Experts of a small language model.
Size: 9 layers, width 320, vocabulary 32768.
Experts: 96 SwiGLU neurons an expert, 2 picks a token.
Training: a variant of Adam for the experts, 622M tokens, 6610 steps.
Below are experts of layer 5 (counted from 0) of a mixture-of-experts language model. Rows are named router (the router's row for the expert), down (a neuron's output weights, with its number) and show model dimensions 160-319. Each number is 128 + 32 x the weight over its row's rms, rounded and kept within 0 to 255.
Before each expert's rows: a language model's description of what the expert responds to. This comes from a sample of Wikipedia text that the model never trained on.

# expert 20
Description: Scattered mixed tokens
router [ 99 143 135 155 132 129 108 144 131 145 131 112 145 121 124  83 161 181  95 157 140 107 116 140 105 124  73 142  86 167 102 104  86 124  65 167  99 175 120 108 116 157 113  60 119  85 150 123 123 100 134 105 138 119 136  88 160 137 209 139 147 111 100 113 121  66 149 131 119  84 165 138 189 181  93  84 142 119 174 140 107 131 165 156 158 135 156 145  94 119  60 110  97 163 100 172 224 123  85 140  87 119 124 132 114  93  80 100  91 118 121 142 110 122  66 146 167  88  91 133  78 141 118 138 172 188  76 162  87 121 153 200 159 190 167 112 132 119  91 137 128  97 138 109 103 107 143 173 136 142 113  88 150 117  90 103 142 155 121 150]
down0 [154 118 148 205  27 121 134 140 141  99  69 139 128 142  99 135 120 177 134 117 117 136 204 115  85 137 107 167  72 108 124 111 180 119  81 132 124 113 122 175 139 155 142 171 137 192 155 165 110  89  92 172  79 112 117 139 127 212 102  90 128 126  97 122 129 147 123 112 115 151 123 154 159 143 163 122  52 143 205 137 170  99 152 105 141 134  59  76  69 116 128  86 135 126 117 100 108 122 161 172 105  59 149  94 139 117 107 140 106 143 123 100  88 141 165  94 120 119  78 172 111 138 100 122 116 173 109  80  83 118 131 197 167 168 129 113  40 153  60 116 105 118  91  92 154 112 135 180 118 108 127 134 128 110  50  89 137 174 128 117]

# expert 12
Description: Word-initial capital pieces
router [110 101 179 156  76 149 103  98 158 115 169  58 121 147 182 150 143 128 135 128 148  93 156 123 160 142 138 116  99 122 101 111 131 138  35 131  95 198 125 105 122 123 145 131 160  94 113 113 119 128 119 145  89 132 139 135 175  98 159 123 128  84 124  94 123  41 115 159 125  80 124 117 168 180 107 162 124 145 140 108 112 105 199 186 164 172 147 117  57 112 138 110  99 148 119 126 144 134 118  74 117 119  97  90 159  71  60  85  71 123 118 147 129 107  82 152 183 102  86 141 128 190 126 115 201 172  66 175 156 145 122 146 134 128 109 101 142 175  60 101 131 153 129 124 147 131 174 127  93 106  87 111  98 150 146 114  92 115 119 165]
down0 [131  32 100 131 104 118 114 128 151  77 193 135 149  94 136 122 158 143 148 175 146 134 131 140 154 141 140 101 141 133 133 139 142 160  95 116 155  80 184 158  18 106 164 129 124 129 143 164 123 134 175  85 176 167 160 149 112 126 188 239 150  84 125 179 124  98 165 156 218 159 152  97 175 123  98 154 124 134 120  65 133  73 119 144 164  89 102 130 142 136 120 122 137 108 148 112 154 120 103  91 137 119 121 145  91 116  80 143 154 118 100 130 116 144 142 148 135 114 131 120  91  62 193 136  82 123 122 166 117 163 156 138 143  98 120 138 118 100  68 168 112 135 201 161 195 168 132 153 107 177 156  99 151 185 117 101 109 144 188 158]

# expert 47
Description: Proper-name first pieces
router [100 167 167 164  89 170 140 125 200 133 130 106 179  90 115 117 147 155 117 147  81  71 140 150  75 118 104 114 148 140 134 139 144 148  70 146  40 119  86  99 115 140 132  88 158  88 130 195 137 114 111  98 146 114 147 111 180 119 187 132 162 109 153 124 138  64 148 160 160 142 127 108 155 127  75 134 176 127 147 109  59  98 130 192 166 179 114 125  56  94 136 102  98 156 111 109 196 126 139 132  79  90  88  86 179  89 100  90 111 105 116 133  92  94  37 149  96  83 101 111  92 167 145 134 134 116 102 183 131 121 122 175 157 198 120 105 112 113  79  65 118 150 166 124 112 135 179  92 109  98  76  94  99 139 136 120 115 132  93 167]
down0 [150 101 130 134  96 105 161 106 100 152  74 114  84 128  88 136 154  68 174 178 148  65  77 146 103  92 146 126 122 155 132 160 129 113 164 149 123  47 178 151 151 131 105 119 100 139 106 176 136 142 121 101 131 137 137 140 137 165  93 105 120  98 110 181 127 162 122 155 139 215 164 135 153  91 151 121  98  82 151  97  94 164 104 145 169 199 146  93 111 111  83 101 118 111 161 111 127 160 123 155  94 148 168  90 125 118 148 153  91 222 142 123 107 122 105 176  83 155 103 162 131 130 101 127 108 114 113 150 141 160 167 139 108 219 125 121 147  78  47 154 112 186 123  68 170 148  98  97 131  82 105 115  74 199  79 136 125 115  62 127]

# expert 2
Description: Surname openings
router [ 90 134 158 129  69 135 143 113 133 107 101 155 145 109 107  83 128 116 112 121 105 107 154 142 111 139  68 120 158 122 122 121 141 145  93 144  73 168 111 153 150 131 150 141 145 162  93 155 107 134  66 117  89 107  99 115 135 111 186 126 110  93 169  90 114  28 147 153 149 146 129 109 135 118  86 198 126 137 148 137 122 126 155 131 146 127 117  90  75  75 128 166 107 177 128 153 155  98 133 116  46  66 102 116 217 103 117  62 104  88 156 165  95 108 114 168 117 108 130 157 120 185 113  55 141 159  92 201 144 140 195 138 144 148 130  87 147 167 119 118  72 159 186 103 139 143 196 131 137 118 114  90  79 156 151 121  85  99 170 132]
down0 [ 84 129  91 124 150 206 147 125 182 159 158  91 108  92 142 171 129 122 163  91 163  86 123 105 167 156 136  78 132 122 134 187  60 155 110 117 116 149  52 131 133  64 148 120 138 113 103 132  94 112 122 175 159 112 144 162 120 135 105 179 149 151 134 200 148 139 150 150 160 167 148 147  86 144  58 168 118  92 185  78 115 142  64  74 148 158 155  73  94 141 128 110 174 166 124  98 110 158 112  91  96 104  46 115 166 207  74 118 121  79 133 102 118 109 101 137 179 164 109 130 143 112  74  94 152 119 105 105 163 157 113  97  79 113 130 111  86  91 152 127 164 140 154 167 112 115 116 115 128 146 138 105 125 172 199 135 122 156  92 124]